{
  "n_experts": 16,
  "d_shared_expert": 0,
  "balance_bias": false,
  "init_std_router": 0.0251,
  "lr_router": 0.000307,
  "vocab_size": 36011,
  "dataset": "wikipedia_en"
}
Below are experts of layer 2 (counted from 0) of a mixture-of-experts language model. Rows are named router (the router's row for the expert), up (a neuron's input weights, with its number) and show model dimensions 256-383. Each number is 50 + 12 x the weight over its row's rms, rounded and kept within 0 to 99.
After each expert's rows: "mostly gets" lists some tokens that are sent to it at least half of the time. This comes from a sample of Wikipedia text that the model never trained on.

# expert 13
router:57 55 54 60 54 69 67 38 42 43 50 44 36 75 22 49 57 62 38 64 61 55 59 63 56 53 29 41 47 49 59 72 48 39 68 46 54 70 44 36 51 53 55 61 68 44 36 61 44 59 47 36 48 44 58 38 48 68 72 49 60 56 64 47 58 47 36 61 52 69 46 98 66 59 66 31 50 44 59 39 51 54 38 51 72 48 47 39 73 41 58 56 39 34 62 42 48 36 41 54 54 51 45 18 57 60 45 50 48 53 21 53 52 72 54 55 53 57 43 40 65 55 58 75 71 70 42 78
up0:61 70 47 44 41 43 57 56 32 35 46 44 45 64 50 62 39 49 29 48 38 50 66 45 46 48 54 43 74 51 51 47 36 51 54 66 49 48 55 72 37 62 53 66 39 55 45 49 77 53 46 58 48 75 60 64 50 50 62 67 70 31 54 46 66 30 67 41 53 46 35 39 69 54 61 56 39 54 44 62 50 44 45 46 34 33 50 61 35 50 41 60 59 49 44 48 57 43 48 51 44 57 58 59 50 46 34 77 28 64 37 48 46 54 46 38 58 47 39 44 50 51 59 36 71 67 61 33
up1:43 60 46 51 66 33 71 54 35 41 66 50 45 51 47 42 39 58 44 40 53 41 38 62 65 37 60 53 38 26 30 36 65 52 69 43 38 64 32 57 42 38 47 43 54 67 62 58 29 29 32 38 36 38 51 30 42 46 51 50 39 51 55 79 60 34 60 60 51 43 51 44 72 30 36 43 56 62 54 52 32 61 42 45 54 28 31 35 58 71 47 36 56 49 50 45 55 50 59 67 73 58 49 54 51 24 25 43 54 41 39 69 43 56 46 45 60 57 55 55 79 56 53 29 61 49 73 65
mostly gets: "zz", " Order:", " Family:", "aim", " Education:", "š"

# expert 7
router:62 59 44 55 68 53 65 39 51 58 37 58 54 45 36 31 60 42 51 41 42 42 31 61 28 36 56 60 67 73 50 58 62 32 53 43 58 40 21 54 67 28 56 55 49 82 59 40 55 52 44 61 57 42 56 56 76 59 43 54 41 61 37 37 57 50 38 59 63 41 44 39 60 26 34 54 48 44 67 58 53 70 36 44 42 39 61 41 40 55 33 79 57 62 50 47 46 76 47 55 52 35 52 39 35 73 27 56 57 51 43 39 49 50 32 50 48 27 65 36 43 30 41 35 42 59 55 78
up6:61 55 41 77 55 52 27 48 35 24 56 36 57 69 29 68 40 55 44 34 63 50 57 52 50 49 42 59 70 47 43 42 63 56 58 38 72 51 55 51 69 42 53 48 45 62 53 40 36 46 47 63 54 51 37 59 61 69 46 49 42 59 36 42 33 40 64 30 53 53 59 42 50 38 55 40 61 45 50 45 58 19 41 28 49 46 51 49 59 37 52 26 53 55 50 52 50 46 28 56 51 62 42 70 56 47 78 58 60 39 65 64 40 46 51 33 52 51 38 42 60 39 43 25 65 69 51 70
up7:46 64 66 57 26 62 66 61 60 49 48 37 44 49 38 40 44 54 48 53 42 85 50 60 41 34 48 23 33 56 59 55 46 49 42 75 82 57 74 55 46 38 27 36 60 51 47 62 43 67 73 37 43 55 48 43 61 64 27 50 46 73 62 28 48 58 48 57 43 59 60 44 42 50 51 61 40 58 49 63 57 56 52 42 68 62 44 47 43 52 58 52 36 49 62 36 46 30 42 82 59 54 66 47 51 45 33 60 18 59 41 63 53 37 46 62 39 59 31 35 33 64 41 58 45 45 56 41
mostly gets: "-", "|", " Born:", " •", "=", " Coordinates:"

# expert 8
router:42 52 56 42 70 68 56 45 58 66 51 56 42 68 63 50 51 28 42 41 30 52 41 39 39 42 61 52 64 75 42 51 62 53 61 28 58 61 40 33 65 53 48 28 34 51 65 41 66 32 42 41 38 54 71 68 45 27 55 63 59 49 24 51 27 53 39 41 60 40 54 33 65 45 55 64 44 60 28 56 53 46 49 46 51 42 56 50 50 46 43 40 29 54 62 45 65 73 85 47 45 49 35 63 60 50 36 43 59 52 67 24 28 37 39 43 47 57 74 35 59 49 61 44 64 40 57 58
up0:30 54 37 47 73 46 59 71 58 39 48 49 25 70 50 55 48 49 37 83 67 46 71 59 36 52 47 57 40 78 47 58 53 71 61 56 38 42 52 54 50 52 69 66 59 43 25 69 41 72 19 58 59 48 43 71 41 43 57 54 48 64 46 38 40 46 70 40 62 46 52 19 42 40 55 46 43 41 48 46 53 37 39 27 56 36 56 74 67 40 54 66 48 60 32 43 64 37 44 57 53 48 42 59 37 45 31 59 68 76 54 55 57 63 68 64 55 28 48 55 65 58 45 43 41 27 53 26
up1:52 51 35 46 37 50 78 65 71 68 44 61 57 69 38 71 56 53 47 50 35 49 73 45 75 76 72 33 46 36 41 53 50 40 31 46 45 60 53 40 50 42 40 48 59 37 59 45 63 63 68 53 63 65 44 68 37 55 57 60 38 45 45 43 43 64 57 42 49 51 68 49 51 45 49 44 23 34 45 46 47 37 55 46 59 36 40 64 60 62 71 55 35 45 44 54 50 49 54 47 51 41 43 44 62 60 72 42 43 63 44 68 58 79 74 53 35 44 44 63 79 51 27 70 50 43 42 25
mostly gets: " The", " his", " her", "The", " their", " he"

# expert 5
router:26 47 53 52 22 58 47 65 78 45 39 56 47 37 59 59 46 56 54 35 53 38 55 84 49 52 28 46 47 72 35 40 37 61 44 59 38 44 49 35 59 37 71 52 29 37 39 55 72 62 37 45 40 61 63 58 35 62 44 64 45 44 52 42 53 53 61 55 70 44 74 48 57 52 48 67 56 49 22 62 44 51 56 59 43 61 36 48 38 19 58 32 57 43 55 41 45 75 47 46 37 52 48 70 64 27 50 77 56 50 49 54 37 58 48 48 41 39 66 37 49 48 60 34 37 29 52 44
up0:47 46 66 54 74 58 67 51 42 61 45 56 53 45 60 47 46 62 30 66 64 56 57 45 63 29 29 30 56 48 68 52 53 45 54 39 52 25 32 34 30 59 57 67 44 37 51 36 48 40 53 57 41 40 46 54 53 60 58 52 53 59 49 44 43 67 59 60 30 27 54 53 50 53 37 37 37 52 38 82 51 73 47 70 39 56 63 66 61 28 45 44 50 32 61 52 54 34 53 67 66 39 46 62 52 42 49 66 40 39 47 59 30 37 38 49 45 49 40 55 58 46 40 73 65 50 37 53
up1:45 52 40 55 75 40 67 60 47 49 60 39 54 70 56 58 46 46 46 62 46 44 47 47 32 44 50 31 38 74 53 41 44 65 49 51 59 51 62 35 41 46 50 39 46 52 49 58 50 44 36 67 46 32 64 62 45 40 42 33 37 45 53 62 62 50 60 42 39 53 39 47 47 48 58 42 47 48 59 58 33 63 64 34 50 51 41 49 50 45 42 47 52 50 37 42 63 69 34 59 64 52 63 56 41 32 21 46 57 48 32 61 57 73 51 33 36 39 50 45 45 44 54 40 49 68 56 57
mostly gets: " which", " de", " known", " who", " that", " general"

# expert 12
router:55 52 52 71 46 46 31 71 38 65 45 48 59 50 45 61 54 48 40 56 65 36 39 54 39 61 53 56 40 34 63 55 56 71 62 46 46 61 23 27 44 59 62 40 86 74 27 43 54 48 59 50 43 46 26 44 39 79 61 56 45 53 71 70 58 35 55 45 29 54 47 64 35 61 50 75 38 53 53 40 57 36 44 65 52 69 44 54 46 35 47 32 60 61 46 45 45 63 57 24 39 56 44 40 28 36 50 40 59 61 53 71 41 38 57 64 71 58 37 51 29 60 33 48 51 55 56 68
up0:52 42 63 53 48 49 52 54 55 51 60 50 49 56 34 40 54 84 60 42 57 48 40 59 16 58 46 54 39 43 62 58 47 84 52 72 56 69 53 58 23 68 46 56 49 62 49 32 44 49 43 63 40 75 41 41 49 60 38 70 68 32 42 53 40 46 40 54 39 34 55 38 57 45 63 60 43 62 48 63 50 56 64 55 52 54 37 65 65 50 68 51 60 49 40 46 32 55 48 60 50 60 57 47 65 42 57 50 49 40 59 47 46 60 66 39 92 60 58 49 68 54 46 64 51 45 33 46
up1:65 70 65 44 40 47 63 43 54 39 30 37 61 38 34 28 56 62 47 42 46 52 46 68 54 57 47 58 73 42 45 54 59 43 41 35 47 46 49 65 48 71 60 29 46 28 43 50 57 56 43 26 33 48 46 50 60 42 45 61 41 47 53 50 36 54 46 69 25 56 58 35 83 77 72 55 39 52 59 56 52 55 62 50 33 32 39 58 43 43 42 47 46 58 27 32 36 35 64 41 58 50 39 50 55 35 40 64 55 51 38 57 53 45 51 33 38 74 53 41 56 55 50 52 57 53 52 63
mostly gets: " later", "ical", "ically", "-based", "ious", "ative"

# expert 6
router:49 43 49 63 37 44 42 35 44 68 36 50 61 45 39 36 45 53 53 59 27 51 46 68 24 32 45 52 55 53 42 35 45 53 46 53 60 41 52 56 29 39 36 56 38 69 79 59 58 38 58 50 39 33 44 48 49 42 47 48 50 41 51 33 47 62 65 49 77 64 43 52 44 56 56 45 49 53 56 46 50 54 46 45 32 42 35 49 37 51 48 27 50 59 39 53 44 50 63 58 49 61 55 72 59 42 54 45 54 43 51 75 53 52 37 56 47 49 77 70 44 34 56 46 32 46 52 45
up6:24 43 43 37 60 45 47 51 60 59 72 58 42 44 41 32 66 41 42 47 41 57 46 56 33 42 48 45 64 45 60 45 53 38 37 53 58 50 61 50 41 67 45 42 31 68 66 38 41 54 36 52 56 48 51 55 65 39 25 81 47 23 50 47 53 43 50 50 62 41 57 50 52 68 66 60 33 49 37 63 48 59 56 57 45 40 59 52 46 46 33 60 52 64 55 58 68 51 40 56 32 46 52 49 43 46 62 57 49 40 39 63 42 56 65 64 47 64 68 70 50 41 35 36 46 49 50 44
up7:53 50 53 46 64 67 68 53 63 54 46 15 41 71 54 53 45 37 45 42 61 35 52 35 48 48 31 54 52 45 46 43 57 48 58 43 39 49 53 48 42 54 67 42 57 65 41 46 65 52 47 52 29 48 33 53 43 13 49 39 47 44 72 46 40 47 40 58 50 33 68 55 41 32 68 44 34 33 42 56 66 44 42 61 52 54 65 59 54 40 55 30 43 60 72 40 35 44 43 59 56 37 37 47 57 87 31 61 39 31 63 69 52 49 44 65 39 42 48 42 42 40 42 73 66 57 54 43
mostly gets: " \"", " '", " \"S", " New", " \"P", " \"M"

# expert 2
router:44 49 51 46 54 68 47 81 40 70 48 44 47 50 61 41 46 40 43 40 29 44 43 64 27 49 31 50 48 52 27 33 48 45 33 38 52 51 42 41 49 68 39 34 50 56 53 33 55 38 70 54 52 63 34 67 62 43 53 64 66 66 61 62 55 40 43 61 59 52 51 51 63 56 42 48 38 49 61 54 49 55 40 48 50 49 31 36 44 50 50 44 71 40 55 39 56 51 51 55 26 34 47 39 52 40 59 43 56 44 68 34 36 35 62 60 48 41 50 57 77 58 56 63 63 39 60 45
up0:72 32 68 33 42 45 44 30 39 66 80 49 50 49 41 46 53 71 26 57 49 38 57 59 40 44 53 50 47 58 44 60 53 43 49 31 35 64 53 67 57 49 62 65 72 60 40 39 53 37 56 52 46 68 51 51 39 35 50 51 42 60 58 53 47 58 66 50 50 48 56 51 55 48 29 65 51 48 50 52 50 46 59 58 39 60 44 45 47 60 62 65 37 44 55 53 45 32 42 30 38 35 52 70 51 49 44 52 81 48 56 58 25 55 72 59 37 65 64 59 55 60 37 43 58 51 43 32
up1:31 73 42 56 42 63 67 34 40 37 50 62 31 55 59 33 45 56 48 49 47 58 43 38 40 56 54 53 72 43 50 44 69 73 58 42 48 48 76 35 53 51 58 36 64 61 42 11 34 65 38 53 56 50 47 40 62 43 63 32 53 42 59 37 59 49 45 74 32 29 65 54 45 52 39 51 56 44 53 59 37 47 50 33 42 46 58 42 48 43 64 54 61 52 45 49 46 30 62 47 52 48 43 43 23 61 51 57 41 30 40 54 52 58 46 64 22 38 47 54 58 58 62 30 33 55 26 59
mostly gets: " (P", " (D", " (", " (M", "*;", " (F"

# expert 14
router:58 52 39 44 64 56 43 51 32 46 54 24 53 50 30 46 35 63 66 66 49 70 55 48 54 64 46 51 40 66 39 53 53 37 64 60 53 35 42 48 49 55 22 56 71 62 39 76 42 48 54 31 58 39 40 33 72 40 51 55 62 37 48 57 29 55 74 50 51 22 30 44 51 41 48 41 74 44 15 59 50 48 71 34 55 38 47 40 37 42 42 51 42 55 53 49 38 62 56 43 49 57 63 50 57 46 49 57 76 58 69 43 43 62 50 65 84 47 48 42 42 55 63 53 39 57 48 49
up0:34 63 40 47 71 61 46 40 34 58 52 54 34 44 31 56 33 42 57 41 31 46 61 38 52 35 51 41 57 69 48 57 49 43 55 33 38 70 37 61 52 46 54 52 29 67 65 49 37 45 73 50 62 63 48 44 50 39 57 27 56 68 36 43 59 37 36 53 60 53 61 62 49 42 62 48 44 62 70 39 64 61 70 73 80 45 49 40 52 50 39 46 34 46 45 46 59 29 65 39 43 54 60 42 52 54 68 55 49 47 49 49 54 39 67 40 53 71 53 33 44 56 52 55 79 64 51 19
up1:43 69 29 53 71 24 52 44 58 47 39 38 59 44 39 67 48 31 47 63 56 54 57 66 64 23 58 28 28 74 58 49 60 42 62 62 41 66 43 52 63 47 45 64 61 50 56 56 49 56 73 46 39 46 29 41 55 48 74 37 69 43 49 63 58 52 68 61 69 57 48 51 29 43 51 33 49 36 55 40 52 47 49 45 58 56 66 39 31 54 59 52 51 47 42 75 63 37 58 55 86 50 61 54 36 54 33 48 59 51 35 57 56 59 59 54 23 58 52 48 54 39 63 28 58 48 36 62
mostly gets: " for", " For", " no", " Yes", "s", "For"

# expert 3
router:48 72 42 31 41 37 57 55 48 49 37 64 66 37 47 63 65 54 50 27 56 33 59 54 71 51 62 62 56 37 71 65 53 49 50 39 49 56 59 48 72 28 35 44 23 48 57 55 38 47 43 54 63 70 60 54 25 61 72 52 38 54 26 52 69 55 49 31 46 61 66 09 49 48 46 51 29 61 50 67 53 36 67 39 47 54 53 43 61 65 42 44 53 48 46 37 72 54 67 30 55 65 32 51 51 64 61 64 46 47 49 70 54 61 36 39 48 70 43 65 45 57 41 56 52 48 50 32
up6:45 39 49 50 34 41 49 63 52 40 43 53 45 78 59 63 68 48 43 55 43 30 58 55 57 59 27 58 38 44 59 61 24 44 47 62 39 40 51 46 51 37 39 41 56 26 76 64 49 48 45 41 67 54 57 58 55 64 76 44 55 58 51 57 34 49 39 64 43 56 52 56 59 39 71 34 41 57 63 77 67 49 36 50 70 68 59 37 48 54 43 35 50 57 69 50 43 55 41 29 57 42 50 66 58 58 50 40 28 45 40 54 42 48 61 49 34 66 58 46 33 38 52 29 58 42 45 74
up7:50 41 51 64 74 51 75 32 61 50 35 53 46 65 64 45 48 67 59 49 36 48 50 53 50 58 51 55 49 46 49 50 45 50 34 62 61 34 58 52 56 50 43 64 28 34 54 70 59 64 42 63 46 36 51 41 55 57 72 66 34 36 32 62 55 35 54 47 52 48 52 34 48 37 47 33 47 51 56 21 49 59 36 62 45 44 74 45 70 58 78 46 56 53 53 54 48 42 62 52 55 42 76 44 36 51 67 30 48 58 41 39 43 42 57 47 51 66 38 41 40 54 50 36 42 47 44 42
mostly gets: " two", " in", " more", " other", "In", " three"

# expert 9
router:35 78 44 37 40 74 63 57 59 45 40 47 68 80 59 41 66 36 65 51 40 42 61 50 44 43 72 50 57 65 47 57 34 61 46 61 45 49 53 51 47 35 67 71 57 58 63 34 51 40 60 52 37 46 47 64 35 53 34 52 58 37 24 35 61 57 34 49 48 41 71 52 58 73 54 43 47 53 48 57 61 67 31 62 59 33 40 48 40 61 36 53 51 33 60 53 57 40 44 55 52 50 36 56 51 57 57 49 27 29 22 34 64 48 39 61 29 44 46 77 75 54 68 34 72 80 54 30
up6:33 55 47 54 41 37 38 43 52 51 51 48 36 35 61 44 66 53 55 58 26 59 38 81 66 51 21 47 58 30 54 32 72 36 37 48 36 53 38 60 38 61 43 38 37 37 58 57 56 70 48 46 51 51 49 55 52 61 73 61 46 24 39 52 51 77 56 27 49 41 52 55 59 55 44 51 65 39 29 55 56 38 63 47 40 56 34 42 35 50 43 55 56 54 69 61 44 64 60 46 52 45 69 55 62 36 41 43 53 45 60 49 51 66 54 47 37 39 34 58 50 42 75 45 38 40 46 55
up7:41 46 45 38 65 39 37 64 46 39 55 59 26 56 59 61 39 56 61 62 64 36 47 26 67 47 46 52 37 63 39 48 48 33 54 45 44 55 35 35 57 69 58 75 29 85 55 57 39 62 50 57 36 47 73 59 40 57 48 47 67 55 74 63 46 42 42 71 49 55 62 50 25 72 42 66 67 50 61 62 60 43 68 58 71 60 60 34 47 39 45 50 35 47 50 46 19 75 51 29 52 53 58 44 50 33 58 46 52 43 26 46 43 62 51 56 57 37 57 60 47 48 61 55 49 55 70 57
mostly gets: " (born", " named", " family", " played", " released", " born"

# expert 11
router:76 57 35 54 54 57 57 32 47 42 42 69 45 51 61 57 56 63 64 71 39 21 50 40 44 59 51 56 33 57 38 68 55 28 47 53 42 49 35 37 64 44 46 63 54 57 63 64 43 32 68 66 41 40 43 46 43 41 58 69 44 45 34 33 34 57 51 62 68 25 49 47 51 40 45 29 37 49 24 59 48 51 45 47 26 38 50 41 52 69 63 49 40 31 44 68 35 52 56 35 55 57 56 41 38 58 52 71 53 63 49 33 44 30 47 54 47 36 61 56 45 52 43 21 35 34 47 42
up6:38 36 55 63 63 55 40 54 73 75 47 35 67 66 42 79 42 58 37 33 65 31 73 29 48 36 55 22 66 70 42 27 67 61 60 69 69 43 54 50 38 54 52 48 35 59 49 53 42 43 53 53 62 36 28 36 66 40 57 30 36 81 56 62 64 52 59 38 61 35 84 64 49 50 63 46 55 44 42 70 42 66 48 50 26 27 52 52 49 55 46 59 48 61 53 48 60 36 65 72 33 43 64 34 73 44 49 50 50 53 56 52 39 62 67 50 60 39 53 34 55 29 48 66 52 45 52 48
up7:43 56 43 40 29 59 49 79 71 50 39 60 39 41 51 58 43 69 21 56 62 46 57 51 45 61 42 79 49 56 64 41 54 51 65 44 33 45 63 60 61 68 48 44 42 35 48 40 57 54 65 52 43 55 52 55 29 61 53 37 54 49 43 65 36 38 37 32 43 70 35 66 45 63 40 57 36 46 37 79 50 45 67 26 55 43 47 48 58 55 59 37 56 24 40 43 65 60 67 45 50 64 41 56 70 49 65 69 44 54 28 58 43 41 52 49 43 41 43 56 30 55 63 50 25 28 60 68
mostly gets: " $", " 187", " 2019,", " 2016,", " 2013,", " 2024,"

# expert 15
router:54 46 61 54 47 33 64 33 45 27 60 67 68 30 60 36 52 60 53 43 44 10 52 32 47 33 69 57 57 58 49 37 35 47 49 37 54 57 60 55 32 70 52 47 39 39 53 48 55 42 53 49 46 51 44 40 39 52 35 32 47 54 53 75 42 40 45 46 40 56 45 36 54 52 44 57 34 41 68 49 51 55 45 26 35 45 40 54 42 64 44 43 54 57 36 66 42 58 40 65 62 49 57 55 50 38 61 56 39 49 56 26 61 39 35 50 42 50 42 48 35 64 43 50 46 88 74 45
up6:63 53 45 49 58 53 54 42 74 45 57 37 46 16 50 61 62 35 49 33 29 60 56 36 49 41 39 52 33 29 56 49 82 40 71 65 40 37 19 64 30 31 63 57 67 36 53 56 51 44 27 51 40 52 56 66 52 55 69 47 42 59 67 54 27 48 39 54 45 59 68 32 49 50 43 43 27 51 68 49 39 71 54 29 50 45 61 57 62 36 39 42 37 41 28 38 32 54 75 47 43 32 58 61 39 63 34 44 44 48 44 39 42 32 33 74 62 50 45 51 49 45 53 59 58 68 40 41
up7:60 50 39 17 55 45 57 46 64 55 52 44 58 66 53 56 47 56 47 59 57 44 39 70 42 42 50 53 35 45 46 47 62 58 55 57 64 40 56 45 46 57 57 66 37 54 42 51 44 32 52 36 57 40 48 51 44 62 65 44 53 44 71 60 39 52 58 49 50 50 68 47 55 55 47 33 61 71 54 59 54 62 49 60 63 41 58 29 35 63 53 52 37 47 67 48 44 43 71 38 52 65 63 59 52 57 39 43 67 47 40 60 61 52 41 52 41 61 49 66 48 54 42 43 46 34 51 21
mostly gets: "===", "==", " ==", " ===", "====", "s=="

# expert 1
router:49 54 63 35 70 41 27 42 46 45 69 35 62 54 50 60 54 45 73 45 60 28 59 51 30 41 51 54 43 36 70 71 47 68 39 65 45 76 77 63 49 48 59 28 55 32 52 19 57 55 54 59 39 59 43 50 36 66 50 60 46 49 64 46 29 35 43 59 47 57 33 42 36 55 63 55 48 58 68 58 36 42 64 48 36 55 73 60 70 73 65 48 40 35 40 60 58 36 50 65 44 40 37 58 36 43 56 43 49 59 53 48 35 56 35 49 52 36 47 45 60 43 25 45 53 44 40 44
up6:43 58 63 36 72 66 45 44 47 33 48 42 33 68 57 56 37 46 80 42 55 63 54 59 41 36 41 56 55 57 59 40 44 46 58 53 57 54 59 58 60 33 61 41 61 43 42 37 66 49 39 56 47 49 61 45 45 62 63 46 50 58 47 51 57 45 34 68 62 60 55 59 60 53 45 34 51 40 53 34 28 51 52 54 70 60 53 40 65 41 36 63 59 53 55 56 55 51 59 24 30 45 50 31 50 42 66 53 54 53 49 47 61 45 45 47 50 32 30 45 53 54 66 56 49 62 70 65
up7:61 79 36 65 82 34 66 39 60 58 40 63 69 49 63 55 18 19 56 43 45 33 30 48 37 24 71 55 51 52 48 40 69 35 75 77 46 48 35 60 72 38 45 54 40 40 51 47 55 58 51 45 39 51 54 53 35 61 70 39 27 39 56 43 38 47 57 33 51 50 44 34 54 48 45 27 56 52 55 61 62 36 56 59 57 63 54 80 57 37 52 52 46 64 21 45 65 41 56 51 55 54 40 39 45 60 57 40 56 44 42 40 88 57 43 55 65 56 61 47 44 59 49 44 50 42 56 51
mostly gets: " World", " States", " York", " age", " Cup", " Coast"

# expert 4
router:61 36 58 52 35 48 51 41 52 58 48 43 43 63 59 57 26 52 44 49 53 54 40 20 54 70 44 48 53 62 53 62 72 48 46 44 33 47 53 64 52 69 53 58 55 48 45 42 49 66 50 43 55 39 43 28 45 63 53 61 32 46 70 37 39 73 36 37 38 57 39 81 44 33 62 56 49 40 68 37 58 29 48 39 50 50 44 50 62 29 50 45 70 60 50 47 56 60 41 57 49 46 47 56 49 44 52 56 52 74 50 56 57 25 63 60 58 67 21 52 63 79 35 50 58 65 53 48
up0:45 71 54 44 43 34 68 39 51 54 53 55 67 55 53 34 57 51 65 41 46 32 36 34 54 45 60 59 69 47 38 38 41 71 70 52 66 28 55 46 57 51 48 36 59 53 46 34 52 80 48 31 63 40 40 50 54 58 40 50 56 34 34 46 47 35 40 60 58 47 41 51 67 43 57 23 36 66 18 75 41 68 13 37 41 46 52 62 58 57 35 70 61 51 52 52 51 66 40 57 53 69 45 68 52 51 32 74 51 60 43 42 63 57 51 44 61 23 29 56 44 45 37 58 63 48 46 51
up1:38 58 65 54 69 32 58 45 21 68 64 35 33 75 42 59 52 51 27 54 46 39 59 59 67 61 44 52 72 51 55 46 30 49 48 40 39 44 63 51 48 51 49 43 52 25 64 41 44 50 61 50 50 50 49 53 59 38 50 51 47 56 37 58 41 47 48 54 65 66 40 41 60 43 38 39 50 34 69 39 56 32 43 54 52 59 36 63 55 51 55 60 56 56 44 41 62 47 57 46 37 44 44 59 36 65 67 54 58 42 33 48 54 41 53 32 51 60 36 64 60 43 41 34 68 40 38 34
mostly gets: "in", "an", "c", "un", " MPC", "ell"

# expert 10
router:51 31 44 39 55 26 44 53 55 22 41 52 48 45 47 48 34 52 52 51 45 80 45 61 43 34 41 47 64 25 22 51 30 58 62 50 51 50 57 35 58 51 73 46 35 27 39 80 50 50 21 48 33 47 46 57 51 38 56 34 53 39 51 56 71 46 59 42 43 29 62 42 58 51 41 41 51 58 25 50 56 52 52 57 56 46 59 51 49 49 46 75 44 59 74 43 45 40 72 50 53 40 57 44 60 68 43 42 49 46 36 64 37 63 56 50 59 56 47 59 40 36 54 55 37 60 42 22
up0:42 58 58 51 65 56 53 72 57 52 41 68 46 57 50 43 15 42 40 43 62 39 39 43 62 50 51 46 57 59 53 46 38 48 78 51 42 59 49 44 52 44 30 65 62 59 43 41 06 51 70 72 52 49 59 54 55 47 38 27 61 33 49 38 53 47 25 59 58 41 15 38 34 51 54 59 55 39 25 46 36 47 62 61 59 51 43 47 61 61 71 32 49 49 39 56 54 36 35 43 37 49 45 49 44 29 47 32 53 66 47 40 46 67 48 52 69 73 49 65 47 47 52 58 36 43 59 49
up1:39 61 57 74 58 49 62 40 55 63 55 53 61 58 54 57 57 34 63 62 44 44 38 75 37 41 49 36 20 70 54 59 75 60 54 33 79 35 55 61 32 57 39 54 44 50 39 44 50 58 59 41 66 51 62 54 36 42 46 45 59 29 55 38 45 59 41 43 46 61 44 36 64 26 61 57 47 54 45 72 30 52 50 52 78 43 63 53 60 40 28 50 42 49 23 64 57 40 43 35 71 49 58 66 30 62 41 48 53 44 69 45 45 56 45 43 37 72 65 43 59 57 54 39 67 62 51 53
mostly gets: " at", " was", " has", " had", " by", " were"

# expert 0
router:79 35 41 54 63 39 31 53 62 53 48 78 46 25 52 57 41 58 46 41 60 58 57 62 46 68 40 59 64 41 39 33 50 61 64 36 69 40 29 52 38 50 51 50 50 50 63 44 46 53 50 70 65 46 60 52 55 31 46 41 69 55 16 56 47 56 53 60 41 49 43 44 44 63 47 51 60 70 37 51 40 32 65 58 60 71 45 66 51 52 48 68 52 43 29 63 38 32 56 57 45 50 72 77 65 73 55 33 53 39 39 36 52 43 65 39 54 55 51 64 52 47 61 49 38 33 36 36
up0:54 32 59 69 38 54 53 46 48 30 45 47 41 65 36 18 43 63 50 51 55 62 59 37 28 55 47 37 67 55 59 41 65 26 55 54 35 60 57 40 49 55 57 48 33 61 45 38 52 52 46 60 42 70 55 56 41 37 44 63 36 50 50 51 50 63 32 61 50 48 62 53 46 42 52 43 48 37 34 60 54 46 62 58 51 33 44 38 54 46 64 65 43 55 37 46 51 60 39 43 75 39 54 77 47 58 60 67 68 64 57 51 47 62 19 40 23 45 31 59 58 45 47 52 42 50 64 59
up1:53 51 60 40 46 37 58 49 69 53 51 43 67 45 58 17 50 69 40 33 54 51 40 27 45 37 46 42 39 54 49 41 41 55 50 83 57 52 46 45 60 37 57 41 50 48 58 39 32 65 54 73 46 42 58 53 32 44 60 34 60 54 27 53 50 52 50 39 67 46 53 11 33 35 18 51 68 59 55 62 62 25 56 33 34 46 61 37 36 63 44 55 57 51 55 30 51 34 71 58 41 61 45 21 66 39 52 57 49 43 58 63 25 48 65 48 30 64 56 44 42 66 59 45 48 40 72 55
mostly gets: " with", " on", " from", " to", " and", " but"